config.yaml
activation: "swiglu"
norm: "rmsnorm"
attn_scale: 0.125
init_std_qkv: 0.033
init_std_o: 0.00647
init_std_up: 0.033
Below are experts of layer 3 (counted from 0) of a mixture-of-experts language model. Rows are named router (the router's row for the expert), gate (a neuron's input weights, with its number), up (a neuron's input weights, with its number) and show model dimensions 0-255. Each number is 128 + 32 x the weight over its row's rms, rounded and kept within 0 to 255. Numbers have three digits each.
After each expert's rows: "mostly gets" lists some tokens that are sent to it at least half of the time. This comes from a sample of Wikipedia text that the model never trained on.

# expert 56
router:219154065121113080094200159163068083090137152161106135114124190131127065094180178150158132108106109166099077062107122113127182160155143104152168111110116107102175162141073101139057140127158164100176138100097134173084172162161099169130130138133134118130116129207123107141137095145139169082161180155108109103173102078083102078171111108077104173094105098147172100183102109177075151133115136110149134105103121139127149093091180109095147170142162144118147105132110142092105106135125154127138160134100145079137085127144180146146175075129151157143063126128107170139128133136125097136084154102169093108087136141115135144095155081172197077130141191136136094103112165109128146083151160089147115125118134096156187109111096173134112116123111133145153176145081204123056128090179147
gate0:138125122130077141206117217219082124133109126174087139174132115137092092157136156088134132127168166130118055104120139172115085144087125081119168153125151132147208177122105165187158211127118156162102116186101213124128183128127107149105095122113146108129121147166105145149167166163158126099133111151103131098119172113119129102200150085166129109143193098107137070161173154142144168132131171142152128145115130122118205053103200159147094167128108127173164079116143111066126118183129173128168131137145134138117138125114179188152096150152157129117122106144108146119118130136124101113160124132074122135128110100135145138089159122130113118092113146100146175110138145112039146148150102161097114084148150085121170148084149120116174066098127096150119180198109174100153170146074190
up0:085159104078105144049062133098127142140134176105096126130162082068084094192108104120136153127122037093156120215128110106098190135155139155100095095116120160088167139076110148141120132102092129140128117125104071127119131120115110110101133102096093155105106153085185151113143076129122098085125107162122130167123139118075100178123134113129105134156123128088206082131127185132135085149112128087106145072153153158154163147081171185139183164138110112178154139164104117129121098132082145183189131134097103141083107107136134125133065139176107083147144172058096092096138067156144130177150117134109119107129138076098188073089133112131096137120133110082057105164196134142101108122172128135113124140157136052116148132169145141104129152092212135083200162166138110078094148139109140
mostly gets: "),", " century", "″", "]", " which", " the"

# expert 32
router:201122055112113120085199151166047108065152151195124167162100151137164095159196151138119148087067088122112082071128121105120188134156107170117144121113086094117134152154097121121046120113142175070162135132116115162097147208146111163110117131097119089154098172183139150112121121132174180040167130124129119128154104099117085081151103117072110145081107128120207112111113098184097181110130173100151178091159141115109167117095170106103148154121114131115223123125147123094094106111178167116153155144114182078143107115116155134129160089165123149112055129119129151135169139153102080117099152099151094117098144104123123146131159125157177103129116217128163107119095151138116142080129141103150123140131106103138170114120084173135152140156103152140179131157076177140083131100168125
gate0:102112167085149083123126106146114141130130142059107157165136173143154117135104108149140104198094092146151163127097099164096142101093063133123148086083108080159152159138078144130101132163099115208147152181108078130104083112125126125125113137144169125123075176110158115141162137155096166132165094116117162124174090122131058115125147112152103183129105104114110094094171092147090154096150143163119175109145129146188160163157137109190149128151070127160114113140141165144078162079160116096113145210105164115076090115072159135154031090056204112137144163101151064092173099099176127131081155130098090137097116129100184148168094103141120106122158118141140097109123063177138180174130160115108090094129183057128144066100119144116102142068109097124112136153126055141103139094114153
up0:137102106108078134068098154190101072117142157096117108149126148154182116122102118099150178178122079170132080141142099111162072115123111047137127106088128121141177061120129145109085119106098164102168152141127185176149094113105153219117122097137142122088118148093092158124114108171156146089128170062113114150144144149149065096078127171143182141150127093153105123163131175111178082148135110124133115166154114082155128121143091089176158178099157146098122138129176146149118102184204130127116123120074147126142163088077134162114082148146123149127159117082164118170072127106154155116203118108140136118147130172056179116127124166101098116077160145132103069207108146066121106094134054092112134090154118095116160107125115109163161167095200115115116162136096139091168083146164190
mostly gets: "1", "0", "2", " —", " –;", " Health"

# expert 35
router:200136076100126091060173156193076091083143150161109134097104181140121092135194177135124160111061152145113066076107108121131167134156132137163145099113110083118174160122089129141079161147171159083194111105090116170097185146160110152141133145144137105132074141196113136110153086139145167078184165163124099115156076077106093080151112122088105155088101109128193090136109117167080164125146157093167138116126120112120151091087186094106161156157128113104169101125124122086082095116164157148165143131076151080128097149139170137166168073144146177138062131121130172150130146151111112110072159086124106104121128129110132147105164089175167092143144175112174107106099158133121138087148128101136139143131142075151195127107076197161128118153111143122180125143072191127073117095176133
gate0:175149126088176134117119139158135106111121087099108143149119197144136114129107108111141147122147082130141096110077104151130176120147039197123110062173139119088059175102143106066177073157141122121184130177170100084101097113168108072113142113137162101127121184123107135148136079130093085135135148122119134077120097119158184126153067167113106146164109097107124159133131152151139163090156142114103077137088145109183170101124122171148179148120144173096109149106131192102137096148195081073154129156144086117103136180110132109149146049093055134103156159121233149139170069103070106111125162142137154160108076116133086130150154092148163127105133139086163121097088110134095167121105154123068120181093136089123135108159099147096176119138112153117109132146129175145038126139063168
up0:118185147165131128130110164098115137115082111147068113128138180107146134151118105105071105062112130096096159172221166169093066160059060170108112137130202107183125070103134099137113111155113124144130153111135101121117120106091152128152117190142094148140059135134134048131108103118090116154131116064114137072118108134146092132087164151125156073112133132096117152121119106127146123161138171081132129146069173105094132127114150065122123173121164073163139101154125116156094136114086086115130124174152065078142121158139145151147115076105095154131157106157141122169145039135140115129085145088140193116173179067118140124135124132117121120107131055121056125101110173142130087096145167124156114089178188062178075120146177126160079123120101087127084159109139146125153136106123217
mostly gets: "°", "is", "o", "or", ";", "on"

# expert 23
router:166161105098177119103174150160049127107153097176103164084164168166122107141160174115152124138100125193108104066098160105122162126144114147137130147102096074110179165105092102142096161137129182096143108110105104175079125153161092202124085128122111118118093131166120129083162061142132144048150165146135074116140140111074069080164080121135131134135123103110145082138060124242086159088138153073198181117167126102138114110114163096136143153169148121127152117109110123090105120138129199090127183164139128092170125113158162127154133084162117143131070130127127157198094125129145079121113196094150095074141155123094154180133161128130162109111106174168113099116127096165107153113145118077141109144112129137139150089102120198154103110090106129123157139111075193097076184121155156
gate0:193152108108138122095173159163127123107123097132137138154139152085079090127171144158172134062085151120162154127138132062093146129124127153143109143131142147139133138100060118152111073153177072140119043160146123159092124159081172083120148129138159116092185173157139146046132115177131077174134158139132130145108107120179140124142104113110097152154149204159143089108079151107095098139127131099152139107184198129120136090156075135146056139148160070148153139107161128078204140080187115208149122127174141202114116095160108104164122170175118127148085160109166083162138107161089122162122061118090148133157135115131154142155183144097156108151148129103078080080131121094137144109154125138102103131115135098125114129129146086153105151134123102136040123098139196211144168157136061
up0:120157113183166096108158137126145115105115137140128116133127133100127104139125141115113168148115052131137109113069108051140219104068135152130123157085182082159145165091081212117110189161083137110157087148117124178180120145130092153153098110109093139156160129182086177117102132149076125114127114136134146160106086139146075167101114162182086104175082139171136069097184134128099086119130120122172092077148102131143186108117138064110143181111081159102158135128171085092142127143156133110135120086125129194103091087188105122123121062111096175062086134137099118089127119156181160123109155151211167095120124096093153197105139117110135118135111044120072137154162134082141084144147097134132097170150148185119119135121134106168150058125097109075125179109116181151119149135138144
mostly gets: " P", " L", " G", "L", "b", " H"

# expert 44
router:154160118121186102092137154175103052123088136128100111150119211118134096129151150159120159153079164116152132079074100126079157156149125183189159101127093129151158134114115115128059194093143162108176121154133133165109133190187093116141171132118059125141128157233127139117130066144133134121149176168105159098183083082122091096194096133107127208118131086136143080186108079182123162106103128095143207108113068120112129125063168106108163196096078134147187126126123125095133117149142197119153124162102116123157141131159159121148139071158160131117101125078144147113160146097142117154107150099109088137089173162139159159142141070200164125130128157116128155135097163122063155094126161110104105107139115087193153123140132158165133110085151099152148113146111127137101164106137083
gate0:140153140080087179063106101146184140079129124080154121096163151097113148073094114159174085170126133131118158179070174195089122187133066117126155157106097070102126154107117111124189087077124141114127178192097142135153119119165104108070129154143119108109098174143160138153110184161125121134111088146105152118155117105091097045069107171131077128106103110160108122177159114126181110158101110100131182086077202124149132140096137119126139122158086109115113167123167154114125119087168083117149073084154081098141112119133166184127105135174172143086135180075154181108107119095128151067116112102143110080105077177059117114094118107169145083155165102141085096161214093147140128180118135100125133120117129105140097095134156157094118133134099118093153169068132141144129155069115078
up0:163111161130156137128197120145044100087124193142061158142121163109168147129084142073155123098099100192118150158126108114117080106122084081124126090126122157167138108096141131140151109149113186119114097090131059116094104170105097160162110116154153107161159131131122113092169148145124134156115110087117107087149081068120098135108139151155227112139148130067167139160070169120181140121160131108181123094135133106108040123185117079072110125180122113089120133132128077165154147120154131157095182080094061120061116070131052137136133145157106123110132089187137163128127123181139166152147168089128097108124161135126124184121106189123148135114152153092211140053110109116160122158173130097113144161108143101103129136155095106180148129127179138105134097093072089162136078081151163
mostly gets: " that", "ly", " which", " not", " more", "ent"

# expert 54
router:162125063083118107104160155174109142078124117178083143124122139139145114120252143112151155136110121117118036078073146139106136166153107158132138097101100133133170109110103140109090157136145158069239128147103151166131149152177118161119130079101144110149119126158125092147146064115162180078167172141115132107177101098115080079149102088124110151113122119123163056135077096136113138131122180103131124116132109124132197101135173108092131154155118130095183109134121138132153117104127168147123155134123137132167120122139153105129177097147162121130028150083156142134164159162137102128027144074184060096070167102152142155131160114153155044129132160138173156121129156131112109110151164080093118108151121107119197143110119155164089124138136120116144156125103215113107126117205102
gate0:167105096074080154169165182095089142110145158119178155104145151083150112101153138124098170184182133051142085153109153123117057109081102186136144126098084159098147097101137170167127114139115159171124115152101157126127135169131114122132159100077171145126147112162163102136159110108101159144173103159176079123131088125154091148139146168152067154123126158181144120176090117074132148154102093146167124123092169087122219131163126083194058175176133114081116149133123121178129163115173203087129168058145105224088118174153157133113091104106192108182135131089116113152134117126115136155079146131099171115119064126138155139134151111074095177115126118136181107134092148090069105156145121162080114166143144081120101168143154139152131134108131145165119145112099093052101147102150123
up0:129173111102114176135140111153109072053133108087095129167107063166141118137170113091105111077110154147116124124155174107118214157161110089101112114115097078104205182212148152163104149128130142174070113123137115139115071104101162140126108125133202157069087172101128115123138190119137118158147121139118110094135126126113128114090090173120090100123134092123156114161173136125060167136150163135149164067128100175115070124157119132090159098100119148083081138174096132115096103072113091121140102076111194099076081182137126101110108090050076123091160142143121139057138122125133119117131110144133119144108152115110148154139093108097135175129129110113130101127165093098138122080174190163133180139173060141130225084138119115141166090123142164141138166112147115214123126124189098
mostly gets: "8", "6", "9", "4", "3", "5"

# expert 45
router:190116073123133087082177188201091104087138140162104147109135179154126104132213155132119143085081153134128093054122113091117156130164130123154161125109096099146163145150085103147063155144156161081191120107096116179091188148160102166106156146138126108135079143199126129125158102154156157074191154168135097124160095078094103075154107106099132168115126071146192093137099131168070154134130163094150156104159115105131155080098157106104173182134154106098169104133103133081082098123140160118153153142089141089148101144144157138161156062129147157128053128115143167134143148146123094134089157086149093125092149135125145149131148101165193079147166189152148126119081153122136138095138169099124133152114101066150175110090082185156116102140110136119156146164073184141081133074183151
gate0:180154104158097199071110115194153191109090160078107119118128082097099151140153088120161079152074148092110146111101100167149131157138156190161148153108136172131179106113110166105111134146154112109125150123158120151102100123176154172166202111113155139100152124099187142125156087115200065080169140089072067094126132160097133087118061116105110121196103094150178113080101116136146098083111145108110107105139175157058129097070092095091125130111124148101145139116162160126172107175060181123157161174150112091137094125088145122150123157144177129047105150085143120206119073167129108103152102116141152122130206075125117167130116127130129157091118106095168092098170179166159174130145132131119139124119131134113178098160131137095125122169057146091143118094106176100086128124135157
up0:149121134130166127094127168115124117146115122156112190118137121123131174105122135095148086109140133118097162145106079119132164138129091160102149200124154167155098128164146151091128103140178123118114188080100158136119132157157186089096153112125093138114113084120089151134113230116160095083141078089098113166077116100109185138083112132183114146195160129101100200111077100181175169157103135190130087135077150154160137102082086139148068177128136158110096163130162122101131144159152141107143138083081101068099118157110159175185100105141159104097107174111132152147116117140139128147146139106063176055096148104116145104128077149133158094119147116184149164130092202114204147191133133140212156081125123071175179139160168163093145118099134162085067086104135136108125141084142170
mostly gets: "an", "en", "a", "ag", " which", "as"

# expert 63
router:139181050140140076104158144189096114083157139140109103140137193137100078101165132105138132128086133153113099109104086112175133102143110162177171104143138099157205137140107105120045140119137106131141125117094123118144147155152091145166131149165087110162098176227110151123134111141155151106132156141139118102141098066075096106227122101109110166143109115106140123182066111169110166183110131075150139120112154138110124097104153133155137156126135163124139142108147167102154062163145222167160112148089104094132105182177168164180144112110139189115102152113090191188134110156152091175115130108156076056089130159154128098096160125164179119095089165172168158086077121134115152135096143119123098149132125062160159109143087201115124117176158136135148135162095141151090120129174090
gate0:153146108154087141145133088150129157130117188105147105126158165152089078123114141126101102112069132170130076118184109160186127133121118117150141112086118145151110079139077159095052127094146112121084135143111200100172216128123088147119160130115096153191095099071107105196140101124071149105162140137154094122145151076116142187186137127163136087123138167090067130143148091116145189123159103134172104121123099180090106119166172133099122134129156168141091117053156136151136120136138187137128142143129075095137197150120196140127081184166055181121126144137157146170116127129125089156161138112126205119174131158191191158140132141109126073143100138170152141088105104139118140151142099148137106114090141113187085137155115206072096123100202142124051117128137127115097082143160107
up0:090126085156108154113211135163205128115152155098160131126158131187074103105093125143143123091106094224117142087136158100144151092162123108181127071116108144117086121154101104132091093091133113158071163116153126157127166126085164071098149164121107156107122164073143091083119167106120129112128134060128158088143125146102183119179141136167077123110126175137162097124072163174172141167118137163121106053149150133101106100125087105141159142162119154139146114076173159141164096140146178128097078116104082149121096172125114145133137107130072177077137106111118108154101131178192135104125111146052115083120093152159100103101113163051196169114099189132151161068096099116093069130141133161127117117113133094174193135132152175102142112188145107104086082103134124120146156167146060
mostly gets: "s", " the", " was", " is", " The", " his"